config.yaml
num_hidden_layers: 10
hidden_size: 128
n_experts: 96
experts_per_token: 8
d_expert: 32
d_shared_expert: 0
hidden_act: "swiglu"
moe_layers: [0, 1, 2, 3, 4, 5, 6, 7, 8, 9]
router_score: "softmax"
normalize_top_k: true
routed_scale: 1.0
balance_loss: 0.000861
balance_bias: true
router_z_loss: 0.001
n_groups: 8
groups_per_token: 2
init_std_router: 0.00611
lr_router: 0.000871
num_attention_heads: 2
num_key_value_heads: 2
head_dim: 64
vocab_size: 7966
norm: "rmsnorm"
norm_place: "pre"
norm_eps: 1e-05
positions: "rope"
rope_theta: 26800.0
rope_fraction: 1.0
qk_norm: false
attn_scale: 0.125
tie_word_embeddings: false
parallel_block: false
init: "uniform"
init_std_qkv: 0.0461
init_std_o: 0.0
init_std_up: 0.0461
init_std_down: 0.0
optimizer: "muon"
learning_rate: 0.00286
lr_mult_o: 3.0
beta1: 0.95
lr_head: 0.00729
max_grad_norm: 1.0
warmup_steps: 200
schedule: "wsd"
decay_fraction: 1.0
decay_shape: "linear"
final_lr_fraction: 0.0
batch_tokens: 65536
max_seq_len: 1024
doc_mask: false
train_tokens: 288100000
max_steps: 4397
dataset: "wikipedia_en"
Below are experts of layer 2 (counted from 0) of a mixture-of-experts language model. Rows are named router (the router's row for the expert), down (a neuron's output weights, with its number) and show model dimensions 0-63. Each number is 128 + 32 x the weight over its row's rms, rounded and kept within 0 to 255. Numbers have three digits each.
Before each expert's rows: a language model's description of what the expert responds to. This comes from a sample of Wikipedia text that the model never trained on.

# expert 6
Description: Quantities and auxiliaries. Quantity words, numbers and perfect auxiliaries, especially in census and demographic passages, such as total, had, %, two, most.
router:143092141164120163223143135081099118154107153163148137185128132143181132049135105184104163164054154135146147099104100151171194163128155126085119089058150111102119135086124159100103143132115151
down0:156148147113140137190103147155097158093077097141119121168131125066143121127161118185085131125168116145082121122120116147073244091143110101157077134168102114082128149154143134102196118202139157
down1:124096122142153135124135071127137127161081150075164135147116187088220077147176118147128181123200117103152092129127106215134126103116137125095123128104171097102145110056115091153120146116088146
down2:110095167108096119109124108105104158108198137147211093138120107102137174165113116143159109084074133121142133076137171149106121139075101134147140151080102127165160169098158015142093168130136091
down3:097076145137105122126136156153154150128077100118139105101114119165086103144131160077070146170143104086138112036156090142173067107146155145114116136149106152131172162124120128154149136133148147
down4:160113091120132201156102087157194156171114095071102095118107135158139103110103141142160137084092154194146157118095188173116109132115151083072158093175067123121097144126133112148172153113159104
down5:119120154090161148121130122117088205143117102112138073140132140183180108145161145182120098108116112125149123133110092114178140101120125147136075136109157132138113143178130082145124181128099116
down6:139178091170114119070087142140100103118136103158146113157091127150165058167161116155146140137122108147157154137122115105103110127151173174116104084055093204134184143088130142112088203123121175
down7:176156175056099122070182086083149120136116133171130106112103139169094088133138101123179090086182093147097098156112124129108134139153087116120140076134122185134170115091108108091148149126122145
down8:094111066164153135104097160169127180066110078157096126099117160133153180057093087158153141120143125101082170162193181079112091136176126177116086112180144082153144149148150182119103117099113177
down9:150147040160133087151044149157189126103089109079123200107124137112170118168184096175105099147096128081124140154056129143102185148154150140169115154135118141104193161097151121146097186159172111
down10:160151134091134119134194140095030090149105118136175124154111100088158169112132136174142110114103084103122148097149149214124114193137141100114094109146091158133078095108146118148128150124145083
down11:109138067153128077161107078078080158116107065081146131140152146130145167112118098111110102150170120098116159073047091116116137100124114111116142174204136162076135083145071141146148172194122120
down12:044121156137146122130112124101151117127113111132147147105106193087075127105168139161106100097097121124178103182088132120154196142113099118159163158100162140077130176076091073075190143187089094
down13:136098185133125181079215135097168159125170095154182098088115183151155142057127167143203179113199200117082185103141102108169151070134120154145133125144121085136186114140081145144110099130121095
down14:112128142159119143120133111066175172145137182062181134160130099119157101113093061074107075180106148094130147118139099102169120120131152073080100103115132072118110102133087164165093128128090113

# expert 22
Description: Word starts and non-Latin bytes. Word-initial pieces like L, s, Mar, An, plus byte fragments inside Thai or Bengali script and percent signs in tables.
router:157071156141097167150125165113071139169107127162179102144115170160152163127088112146094160108098145148168172117090144150161153156177150146112097090088188128080107124096121155090103152134121176
down0:136057106138136153096089103178114156124095071122163164063132161143169152190114089113087076147157144140097135100147103136126192100162100117185104056121135142149133117133122102091124163083127125
down1:184099106130193157132147089109138192136118108121141101161154078125117213096119131104133109115057098184182119159071136179167139103145088091162129136210144082094127158089124079158109163113114106
down2:048084083165112082165085041131201131133108167135135138092104116132146109175085066137085127154135102056121129070149156169163113149114069098143130141182088146134121120102070133142086136144161139
down3:137129099064074113163096107034117061125185137127132134119170121134115195144145094133115108102100129083083129097132122111133097197144175123100171144168164201115061130081090152130125133107175097
down4:111151112096118102124119098154098159097125109096133152097137145108158135159142181093142184151133092132139157173153125134091125106127092151156102124174073142121135128150102136082116090084125144
down5:134154157151164146146134135170141150206128101104126150094138134089181098165095132067125094132103102125120177133109155134115144088134123110095133112153120190077090156138088191148100193071136125
down6:143116186156078117143096146140189189066131150120140150148156118168067153131170090111144136124135114137162116126113127116149123123153133133100098045095087028103108102124105162162117145140161043
down7:094131113094123135135118090120174130143100180137168102018129094121186124064115092110142154152122120180113124158135122140110101087149076113167143105147098089149059122117163098103129110148145114
down8:153141098060088166109091131124117086154159145110140104137139136077188134118109122151149127093137099127039127077119138027122139117107162174167105127129143094134178195077121137155165102108108126
down9:157103070111101133066136088122150130180161107123098130120146109162121123096089168172104114111146124090173086067186092092150189100166108139165058152081181114127151103145132140098131105090111153
down10:126137135112173120159108131135131176075138131121147037166109162144132133147143113077106130179130082118142087106158205114129130122110123145111160128150106104138149127140163089090111114128137137
down11:070127149106114171138116184118148123128120143075185101070205136114175150144084111158169104095122132122108157098100111170162160159105082138146123144135171149120088138159047110106136102170131151
down12:119183150084105194098148101133087119129180144110129076041132101124176142153097133132149119152129110138126107169129122111121114126182099105115168125142124153138110128126100112176147157078135122
down13:123109181152176133117127124111113178117155117140180144121104130195096100120099123128062140115135139109186134134143156142078130136147137117138229097126148107124107122159130108200156165181155103
down14:141107158117201169169123078117132134131102109129195213167125105102129142135099126196094171165108112137053100108131128092103153125176167086055089107127103069082148142155124075115113103094109178

# expert 29
Description: Plural and noun suffixes. Plural and noun-forming word endings after a stem, such as -ies, -ers, -ations, -ments, and plural nouns like villages, women, children.
router:163108170178114129143156128025119170161161187137132097151147107185177160139136075173091141155103139174150147109123102153139165143146170142098117103117138108102101161112130151081094121148096125
down0:108126141156140070154088130121123140109114134133084153177162136124114133077074089137137128175123181186150125120070138094063159155098125170151132105079142119115098147151128153147131134117126140
down1:159152150104151191130128093042148145100124095171173132098052141095173071107143158138162121141179127149115103107152176091177079104089142139062097162143125126133156100153086129118173114124138084
down2:115099152166166135138125107159193080143149128095115121133124136112151139149173167112100097128146126161110096098156162133079218139138122119177144171110149102121129124103135116126133124117155136
down3:121159133130123114142145117134133117106112131085115102131121105145102150097128185091122102240169123150113185147104137151128131154160123129128110098134113140091127045195088197085126129131121118
down4:117117100070135164145123123188100147168151147160094108117142177134138091101070191132159107141145149096101121130088162132187101162132095160125045113150150121120143172131078147187080164103158150
down5:117134125129101077160137104120161111149094127090180116068039123207128140120160145114131133172113177139096120110093184151090148132154131129086163151114120144130086086129190144157134108164124082
down6:124139151165138116097112084143147087109105119073122114111107148167183142126187176059165093153106153162100103151104124107120135137089188106078148127154149095196159147107156134141101039113120089
down7:142090159149175150135144169151160168120150148123061117120137130144095072127144187147129092124105173124148110135167088109132184147158130122135176142091179105126151086157122074095167151102108182
down8:147133138085097104068084040067112141113134146147089146100154121082113158099155090077105137147136099198135090072091103125112086127137169156126120092116126194145099131171174111133154191130154155
down9:106131210118075137128188082151174140057121136084145070131144132133147144113188066179168082092193094143141083170185150102136097126081145133121129170089166190093127127130154104123089116171114109
down10:145129142113107165145134139110146156121158139097102124183157167140086152201157162100102160166158099185136180120170084125131108127132199170089131085157063093172106112146093178149188106068097113
down11:116120142135195103174078124087082143138122085151117099119091164120197126172127132174119107144167124081078154130095139081052140103125197070109074094111144186151101124097073153117154095105156153
down12:141100130139122100117090138167181106049119099110095139149110117166140133064158161157127197149101080144137109097114123129089133126182113108149117132144137121093093085168117101126113100078094119
down13:123094113150147117097067158152137164179041162164129181153161093127112096152146071111118094144131120106158131123139123091097135134097134114145108126101181118142119169119122111141089070107053151
down14:123150164109079088198109143067194115138144108106159144132125109124113168142073114156139134134111153137159107168127205102104073123088120156127097144134118151075083123118105128151123120129145066

# expert 49
Description: Name-ending pieces. Word endings in titles and names, like Shore, Amore, Late Show, Sweet Sue, plus month names and St.
router:143071131165111148143146190120090152142145161122151115153171154162143133080117147188090149170107157141145153116123120154137147155164152169124151137113136086073096157104101183095118119153121187
down0:093157148112143085120109140095209137116121159123144126095154076118125201068151143150177151098127134157094136126159087070125141104135122177152065169145171147141126107193113079085132163156089169
down1:125084094083143151109099070134104128139130090169156145142248143153110173113133160173104141084140141096202074150117181089125217074158144168101099159145156080140135175176115142108144141131154135
down2:215131154156079109125121134180098055112104155146176148069113124125131196123177132082191129074118161117113129121186091123115077140171135109163149124163142111118144159112171102085110087132140142
down3:150114120137100136073125092089158116132099125080098116150170160121115118054191159120077099133133134105111163121206180093121118159115129083173146132144130128122156156122048158048154113127114075
down4:145159107216125120143129102099170132194169099126131099178083054130153205072125103131134177178143169097110118126180149196128129169128135191069130178126149177141092136117150147095087142110123151
down5:086073144174116099121154104091093141112128182165194178129172147090091169164140157100085165147134100135109111159087146148123160129077098078127178126045132130191172108145158130169146147146087164
down6:117152034154065083133103175180157131151099134177170088119165132133149220111179163182132103118153131147176117121112096139192153102134111070152198138195116134142119117144118152110093176143080148
down7:162189098121155162081116150090133107142118155206099133165147097147126119087100106151128156121118067130148087146136126142097139208119121140087131142104121174167148106106112135103154105106162117
down8:171060132089137191169158038150149122136107175089117122101130146070153154103107100157172099161181120095117096085087142137128121135154158124126092102190096125089196085102167112157142115056113156
down9:144090167174129116087160077145141123099130143186127107144148165085190131130158155128164139126143084096130105122063109149096166131117148099137099103135128120154132127114162119175178094085081171
down10:095082164133137115112119211159144113156097134118109158098098126129095122119174155149099146083153144192124109088104136149058145142104159138084158137141076119098139078136123167129161086114118077
down11:117101147159173087087109111222189109083117129107099122138180194119152149126130148069131104156134171076162155131157109160114132112140166121128160145144144081104104100126189190082121099116114158
down12:141081134156137145069093102139136162101155132156143195136125055093123169141142132176138119100119129168145124075122126149176204138178106146160103159070099125152106140153058109167101127160138119
down13:080148152090192137117140165167085100132119152199188100108156155162109150112029131103092104113079173124202154137106156172144105165116120134118163084145162135167185127091144112117172121123123145
down14:125087151126126085150153067137074151186147157103163158169126083143141168179156055120106112108141088162165101071141114173104158060139120133169151141054126115107113069071185150145089135114113092

# expert 24
Description: Section heading markers. Wiki heading markers == and === at line starts, often after "may refer to", plus capital initial letters of names.
router:136119145171095165140149174119128141123125130142155114174121163189132146119134125144127141140111141130163163060107082174146136159162177146075100114133139101082096155038137131085079107142102188
down0:105100128131109174123149102192143142071127101134113127086156152090100108133126133137145131064139173082087172153125142138166189122113166097134128177113077187180122089147149082157136176119166123
down1:118124183190169133152124140129129205128165089108135157161134090120107100147169126112073103143116101124117134068120210112155142117134128086061155165162159149198068127161178073108137131093168128
down2:159094080150152112125055108140093099124127153147094112174109070132165145152062079165115156160101128174109136117118120115148145148171116088114137136113145091149120141187051088143168197155102194
down3:091111109121116129073147168146135173142112112106120120126155098105124103115115130096157199111109109166129069123105126136127143123171200072143150117114089156124144107155099132144140090120139148
down4:147102146102111032167119066133088120115102152139114225172158111145125131155157041106126122139081123112127154169136111114177126176122090152115139127114125123125149134087183148087140160129105171
down5:123156078098137163121087177170154150121131107086120136166091168055159138128182046159153150127064116147082094099100128113101172129179137165069127167167125166143150102139148116153132168122096120
down6:147129085144091186144083173125129129125197098144109053144115086219137119164153149133111180098162113177091186117096134127104156138109092158123115132111145136091145107110145113110157106118132084
down7:182122129129196121141114116085121086150132178162099172154142105138149160096149081104148106126123145113147052142218068111164110078117123125150145163124091146142052078131122096130123111095166122
down8:146122141114146153127139113181108158170155119181135176120177134108065164097159126146109149122172104114148151155106130081102104115106115098182121099109124142136063162129057177180196090151095048
down9:177117122138177159176199092161069098125113148154138119086155146114150123101125130120154149159124119182154172201097092145110173129071087124078101155090102142119158137148134067191163133113174115
down10:117092090138159107113061094192125149127109148147146138121126143133157118129124167120225095131120142179122146134100083162097164131116129149142173155128134139149133108134142167136103082173100073
down11:149116203154133113173089139133085112157105121116149120137104162120068193144172108094096160108169107172167096129140139110103190118133155114109204087067136095180132200122090104141140135168126124
down12:116159152201192132173093183162131157102171166079164143155160114107126072120140174107116111127164109057119156132100101178078145088090132082135102126175090094096168125135138123161130135131093174
down13:096139138175162099104135157162095159114147078106160168114110119093158132208131093180146118121123134128101122116148078087092121092143177109159109105160164120207156064208127165103144184104101089
down14:072202106171176071099128140139135135074148134113101200081106124188080123145181122126229089132179114083085108148135165119082111144118122151126144110209103202091065102092133161122081109134107115

# expert 17
Description: Closing brackets and quotes. Closing parentheses and quotation marks, especially quotes opening song titles, speech or paragraphs, as in Producer(s), "Now That You're Gone".
router:143133144165140151144148205116081203141173164122128076183178156120200158096120106128132154159116163116186123102067098157135188145136133129125127128050134122084084169094092159081111168136121143
down0:082091155099146124115117167141205134145095142077123145106102126186131149203162143110127127131190106106178130135164092198132141096099123114133176169112055132086071156121146125115166082150096115
down1:133093124130135186163140106072141127118155082174128161107079107068139138079164106166136166099158166147140123094094103142097146159148138112094110107139132185173130096096110150075156163100148144
down2:160164131139114114142081099142126110105088087176174106114111141085110075094136095111147098124153096146113126162103161133133139086110110082063129106182125169136108095121109073080110130125091124
down3:127142139097145205150147150106100094118095140177125110060102110217137158123147084118083132141117109149172105172171145145134138128127146133149138102156135172174077112099122151188201093086090121
down4:081117142117113106155138102092151107105140065096173167158118224142109093139142102116110136158102149147140121110149116093121156192110125132103115129168162068121137154128124158094148116108157151
down5:080101171115124157102137095126173140182133087122143140071170148164106172175169146125100082082141092119142128164128094111102132201163183167135145073164092087143108117187111125130125119109135057
down6:106127184148160161138098109190104102161168118092072112090145149095182176117060138120137123139185094147190136141150071077169219088126143177174165129139166083146150099135126100113173129120153137
down7:091140098195164116106113187120168098172140171167218153067113127173143074149086100133174169058130144154164158097167103162112179130146084154082115143131160112123133131105198115183108101143127111
down8:113146141052177161172161140133190110130092127148113128149138111196098054085111127131193100103133155157151043105154129081152083086122098121106115109147093124142117130135138169182115147131141114
down9:083133105107104119143154119088185087087138111186131163072084118107109141119107074141153095079145187109153124065134177143120159141085091136144128161134115124110137093130171063141131149159097095
down10:085159144127134154143152172082079193158148147120115129150126136096188158032092165181127201161115125146109140135106129151142152102181088113171104136136091106112185155124116128152100141123139101
down11:170144076114173112089140079175077146131139153109096130087111093140180124157170123078162140148148144143129152147140094127149094126091142103147158139120171112144161198148128172183165143128183076
down12:150140119131087127131180126119165081158107135194190070116125123112119104110107086134070108135100153138145161157125013124123110102137178189126098157125148170169168133175121146147141120147113104
down13:158099135142150100126140115091100143172062108110155127120159172184173154153161177127094096106111165112183175107109208166148136141126154088124178150134091096094093183135115163070110130205134086
down14:148174087117127126140141097121152126148130089125092185152102115089116114155166109113127076147119143125125073144127117116123131167157191054206165120058144124107095169086114124092061123181119174

# expert 5
Description: Sports season content. Tokens in sports articles and results tables, such as season, round, Cup, draw, table separators, and paragraph or heading breaks.
router:141148165134063208158164124099121112149121140164145094191141143183165154079121113169085165152063163131148143127094145211143133160148144115081109112084131154107084135098129146115124126135101194
down0:146124146143132141132172145092097156166180111124127143079102095201138160056162070115159134121120188124142124099127127125179076092112169193089061113162093185083096138115096185121184112160159102
down1:141109087053117139161116117173118149155133148141154112091200157111042123138125115114085133149183116180166126149115070173114183146129168130105099079055181050132130082191129158075128106134108126
down2:133126132123123136137068139084187144095118139173087096170127161082093074156193106125120153159100160113140126177120140113104100177144119153134114126075163131155144162106119145146131155095148136
down3:098127139120149138139191150125208148080122143170140173140143212142069107163110157192110200138150081176165139103156149142073145184107140122069174084074069138143119079152130115132218132115141160
down4:111172120090131136140112136131095065081148125142136117165125113083143171145163142163121164143151176109162173135144171169162082150125118091130107119081114211148066121120186155154168153176100143
down5:153126062115166184138170147152148127098107073125138137125123123143122159088130112136185049144126169106130149186121166076164068154120161176106115113144150098115189145099126162102092120118112114
down6:082082139162156147148148175147141180134131166192085088139157186152100115114123143162132170117115165147161174117135168164164088161165100124167176163109136153160128173167114109193142071140113137
down7:149155127124074112115161155128176140114144119103114118121103172115089201122110177101148146118157062133180076142161090148108134114140084132144127151056106091093064095127194121131166098108115168
down8:133132148142079103095149159086132199167169133165151085117152059147129143184056118091111186085155175117085152124136100106188109141160096194119139123165111111122118186096162088146107171155133097
down9:141122123171186098117124179134127161135121184143158155167126109150128086133103162099078164115108152120123113105156122091110129126107103173149172110065121103100209177077143092188097146123063151
down10:121170184107072147118115137146132042102134146144129119137127154171135104101137122190104181100074165078116069146121154169113125121135124075139126131071121174157100092116133133103202132130122190
down11:112159101144127119143138096182118131093161099131081098106050032135076164098176123168098139165097133134163160093152135105149126103125119105082143190164137211134119139083151177153124093144113111
down12:125125164162086203127173102105083080154121146141126124126146074118097148067099152130098142159156147132137171100117126135142177145145081142079093138106104135084119122124170121158147084084107148
down13:133136130045106160126137108129127097133163170133093106123105021096086113091188086142111160135119127106157192096135088109123123093140169132134090169139099167100093111110144141112095103144105090
down14:208146168095129178128085131123171147108133137197107076109082075110091140127128138109100111137164122157116119129131101100069118139096095172197132098084103139131106124160168118153092113115095107

# expert 33
Description: Word-final suffixes. Ending pieces like -ly, -ed, -ally that complete words, plus adverbs and particles up, over, about, out, well.
router:144097125120113135145151123108132164122174162117160113156148124159196167115081117153134164164130163146147137115099048178160168147176192165143069116115115125095099128107064179119073128164078150
down0:132155152142105072114141093132188100176200179141157144160150103126135152111144147103106156152134164091120136132175071137143099142115159146145095080079123163125208087138121149074156147136175179
down1:140151051102098173173149138120135125149180136164114154151160113094080129130090082119160109117085106125121079117128150196099163111106116150084105073177101113141085179133086115131160159097115171
down2:091114148117120142140106132139149110125113125113126154118110152147166066088148107106146128164154123118110095083123178192142143121137127129131119027150153183075146143119127111120108191119181167
down3:110129120086145166109079089227097152167148141078192092167056123115114099146137193184133165157154100115099137127162082095134146094117105144110132090170099117181133141125149124168085157115072133
down4:115159142129166183113197129151122157098134071130091133164112114091137120233120168167114084154143126120129098122140134140125111127145111101103030126091153149142148047126178087097111133091100131
down5:145167135154085130067126147129119153118183172176064158143125165080083080156093127103160118056086118192132153068109084091199099149146088147141111099117103137137140146084111090131146091146110097
down6:094115152165188148148137119161113144167137138151107110120115157100117111147139121157105177074124136080083120142133117136141112105123102125195074136135106074137136114127083083124072139161154134
down7:151117088162172157145146121138130170161129125127144111098115152167222181130116107110110137139129150202110102108133136134120135106062125133122143145114111094111106131146156177168156149102161126
down8:096078115096151137145161102178084111132104091106118130161122141077070151171131091126054172169113119150171075153092088136156169112177145134075092113088147133112115133120129130153068101154136172
down9:124131091133162141109143149126110079039097183140161108034124117121150180114127079102118120131120148125108078122100133104091134124157074153139124091072112122158144060084117095129106164167128126
down10:114135086101133040127088090104140149080157173125091065188114185151179131138123121101155114093098133174143149108151140141101119145153125176170121096141175126129198156143117137154135166120140182
down11:130113092114083143085185106080135099142104093159127133130082145021139115136111114129199148103062134113106132105097136111120122148107154088132130192114125137140073103117146180140147164112125107
down12:144138133117088139140117122161147134159103174176187093166110137195057176140068105109083080141117112154190141123139148142122173166156087077136227149096126105133155167138177104116121201125099166
down13:125168086092166180156172111150123160171142142189153085169117120196085152103107158136130117183143118120166156171181096097157142159106139119074127097120191131135115098153091157198154118146183144
down14:144127123145092131128118096081071138134120088146188123127112173115111203096076170097107150132130165113106117139166114073152051135132149115145128091163126146111178081078155100110114113138165119

# expert 2
Description: Prepositions and articles. Function words of, in, the, from, into and a, especially of after part nouns like north end of, type of, most of.
router:156112156132087151135180146109099165147157181149172088133122156181111146075084073131113131149110137133153144077099105172162158127184133152119121088126117093091118156078073192111047128183074146
down0:147127087123114104081176166121122141122158163127144135125186108143073137114191100130072160179078112147137128152103068066155166077110169064173106121082110153124123139116140129091188137142059176
down1:114123174112139080080114095102148128191146143073069083163134197111187113127119130104121113148135136133090195114106099103110124147134181104155125145122079124133125134147162162143112114120141148
down2:147105190137136173130146123127132140102115108089096137098139122152092194102172165102116137153140114162193164140163119084105174156127068162097140122117117127148142145155097133154106106094133123
down3:110101172165071099088113148182139163112130124095164147081031169151108137132139109086123095096119107134116189117156137091103140125124156151132129130103095048182133197150111103078095107145109101
down4:099075144134129149060178103114090112140198128070155163209142121118164127113140105093124171078174116138067153135101128091105138152117164106088081175177082115112092141133091144108114167107141114
down5:115166116163083115132069136150117111095102127192149120128055161088178108191154104189112123080137121150150102123082151153139112165131184161100200101112136164107143167155156015103120121073163162
down6:104142122148092142131099182255084089100164077106130113130114145110107130081118166133144136208133137124118103134142147137156108064139094077151132151155125143160153140145115182101122137126221132
down7:103165098164132101075128135175115220143109154114141135127101112179084104230119080126186138116081093159162138185103122097066092140089109093132106111151101104193170182126060158110101131124146134
down8:097038157142140065125082171110122128181165125125113062111105112183163130153140134180132109141117181092021171130136123116131128125089124099147094094160149103112158106068113116112087099110160149
down9:169131132103139112152095136174099102124177182094213168098047151112043095132108121100114176117142105109088124141115102088147112116163167110087125164139145167143069104156136117131103171139184137
down10:073100122121100104098093079178108134143128116182042099147107123137084079137176120077143094160134131127199127163108108085187124137118142104163181109159122149126182164131128144155073107143151105
down11:132108174143136086137164100095068163158096105117098096102115124089168114167178098094095173153131092140140117122142153128096105120146136074104025100068136137141119077120140166094135149068118111
down12:100112145115096107115166148082124094121076123125108173058094159146074082076163137089095166148133096146102103094170122170116137066164118140128175117125132126127102132137144126127189134160120149
down13:113067148103115144123098148228127134144152101144147159176145160155121131053089156094164135081151133147073143111094078149143186125178076175135149111129122144126155138149083119160107150088135078
down14:143082152160105124155133146139122160094109081163107076116120197119132074150152151111164139142163105105117185138153191135127105118100092132159150143224192164116141111171074117139146155127170109

# expert 7
Description: Prose nouns and quantities. Common words in descriptive geography and demographic prose, such as in, a, of, numbers and units like two, km, million.
router:153115130143102127147192148065064147196142190142158117143121120145147155109103108161112158138109102153147162069068095136140200124120175136110107061079156067086074176043101170129102138158097166
down0:145122125166091189156084111112106163082149136116155113139132125090140115118093144100102078164148136143161131127089088116080114142155097195145169127132062141136122021100102138105116137157153085
down1:129119156137131143114081130091096072131147141109139096122134102109141115076146121123103134138146142101147168098160129097156034117148104179080146165199139131138125116089097053206070136183072085
down2:127081119089150094123113113097162150125125105170160112180161186126058176117141164202078114116145147150133149134067097130186145109107152094153145108129197112201125173168132125106149148085087154
down3:144123106069173115121162093126131065147098162176124104115172143118127116121146157102158100031072129101185150117172152118139185132116125144116109105092126146151112133163111167129203063139145111
down4:152109105161133156085181176102164092148195086114136158125112130098109122163093102107147129077196108126099149150086137083123090110088115102142143145155141148143158173173146115151103150097119118
down5:171173127115050141127083123111125095180173156130124106145130162119129122092129140172146056150165133092120182071126092090159163129162078111136093143158122133089108118113099168156102144110117058
down6:157128169154108108106097141131150127087158149109124109198108118166194100067134123104187114097120171178149121095065058193098142128120135148079100147154143145094144078056153130105091126135137085
down7:156106143100123194125109096160071129140131167167151135128183137085124076092108157153120138099154184077095110124109094115124189179182105104113134146146168144164082125121152115122154146079096122
down8:133160106150114144166192115136186141127155119120163159142112151156165140117146119114141143055177116195121082177130160068092102111137161146173182058153157111061096135137120138139115224127098113
down9:126102091099093158136133120179122094119140072069155164129131127122103116107058145104133156162132104192100155090120147145137157101064112115143143105174181083122118136112153188082078105105119146
down10:147118124150154213131159098101184118149111157116106092189120125115162144134116211106136084119089085155168111171157162161125146146123044145125140118120130153133070098131122108121105031094123126
down11:141142150148147163183112072130165072047081058111101132148142143126108171114174164121109104130109161134127150141155153164147117140101084095061095117108120091145087102107144121141129078137103103
down12:130141094190143111169133153157129091068112116123106130132106174088155109118079136181143173145122122097100157152127184119191107114129149148150135129133091126156147093132158139134152179119119185
down13:172105119144124147138157162116123082129161083158097129118189095149084149091136098077080152124111030143124134160105091148138107163159120164106095120056105147163170085127063172115137162113125119
down14:078163104167103099103147120114125145105187118145149112126151120112143145072157108057116130134140113140166156119123101122077126078121042000160117064145094084134138112156139177118068175105101148

# expert 23
Description: Periods and initials. Sentence-ending periods and periods after name initials, such as Dwight D. Eisenhower and Robert L. Weber, plus heading ends.
router:139100167130140186133203161133102170136184127122164108178197138120144150126116081152128148181098131129205162128137107137148149123142183118107094131112105089086074192115111136133091191191111117
down0:106116186172124102157112203105160139096101132190090152093130142155088146079132149191088146161095145088152178118151162079158094125149151073139162107071105126089174150106103143109141071117084146
down1:081149177128150104178116152141119105140129072140126112129035136200081181119099167148080101185169118154148120154114123137102096145131121142164136116160131158082203130137044107087124101111113120
down2:149122088087163096186107103103165165163183105061105110210201145148137124152107161102148123144142088154077102131129157107163118145153133149100141127133094114128151116147141089103180123171180130
down3:084122148140151123102196072144124166106130109186105149124101148142154125118148117073154160092103086158131112134137078179153153145186149136147091097131187083145145119140093161151128151138100178
down4:153090142149146114111062104139118105099167163136115161134084157185154109142168118095092121141158124135139138086124166229118121142111107141190186065139123166095127172145127114118140144081162129
down5:165129192105117128160090105142095150088187114110148111054072147086118071112112144126157159166148126132146093127121169104095112130146100136148091075164201128155164180066188056128140127149153064
down6:050142152100113103147142104186048101109136093079094136146178073067099093135123180161136134163109106120150087134107129164122189127103080168105086087152134120060159148166143158155132105147094101
down7:146122137122079158105162119122128147111107144124127132133156132107151135107166168097137100127152099159174115110170134077083117203147163170112159117103124056161143136060126111144160069101127122
down8:135077116135062134140159077069129129103114085118119152171229100145062094117129126168151215134087120148129112114101128188089121173170130089146096107108081103097126136138178150148093077125082140
down9:200136148171145110139104112067148138088100128165121134174101144170208089099135173109140137167091163109164101173078120102113104128143155156104104127097112118125101172076118127142136127134084106
down10:125126145128076076119139195179185183052124160097105151103088148139025093122117182171111101119137180090093115148135138123134161160113104135124128060083103161107126144164151156136126098125127103
down11:123135208136102157180105141081131110136123209185089111134149120125114093158115117150163103029163113109105103125150082130132088142146131107170143145077153133116117118061187129132144114112129180
down12:119131134133054152189200174083086183070083178130159144094126093153144133139106160143093088150155120089114130191161127157173147171098104154103132158137077092113106145123123144102098073104150113
down13:120181104142113155158142119135109081110116124176202131176166146094113149125076089174095197095116213163096163139109141141139174186118102113108138135122153159099112138121178091136192160094173103
down14:086155161131125145090121110091155100118115110143106110201136121153118086192111155136047146104139081074130150113171149210124072145112145113093161153162125188139162063121192100114153150133107167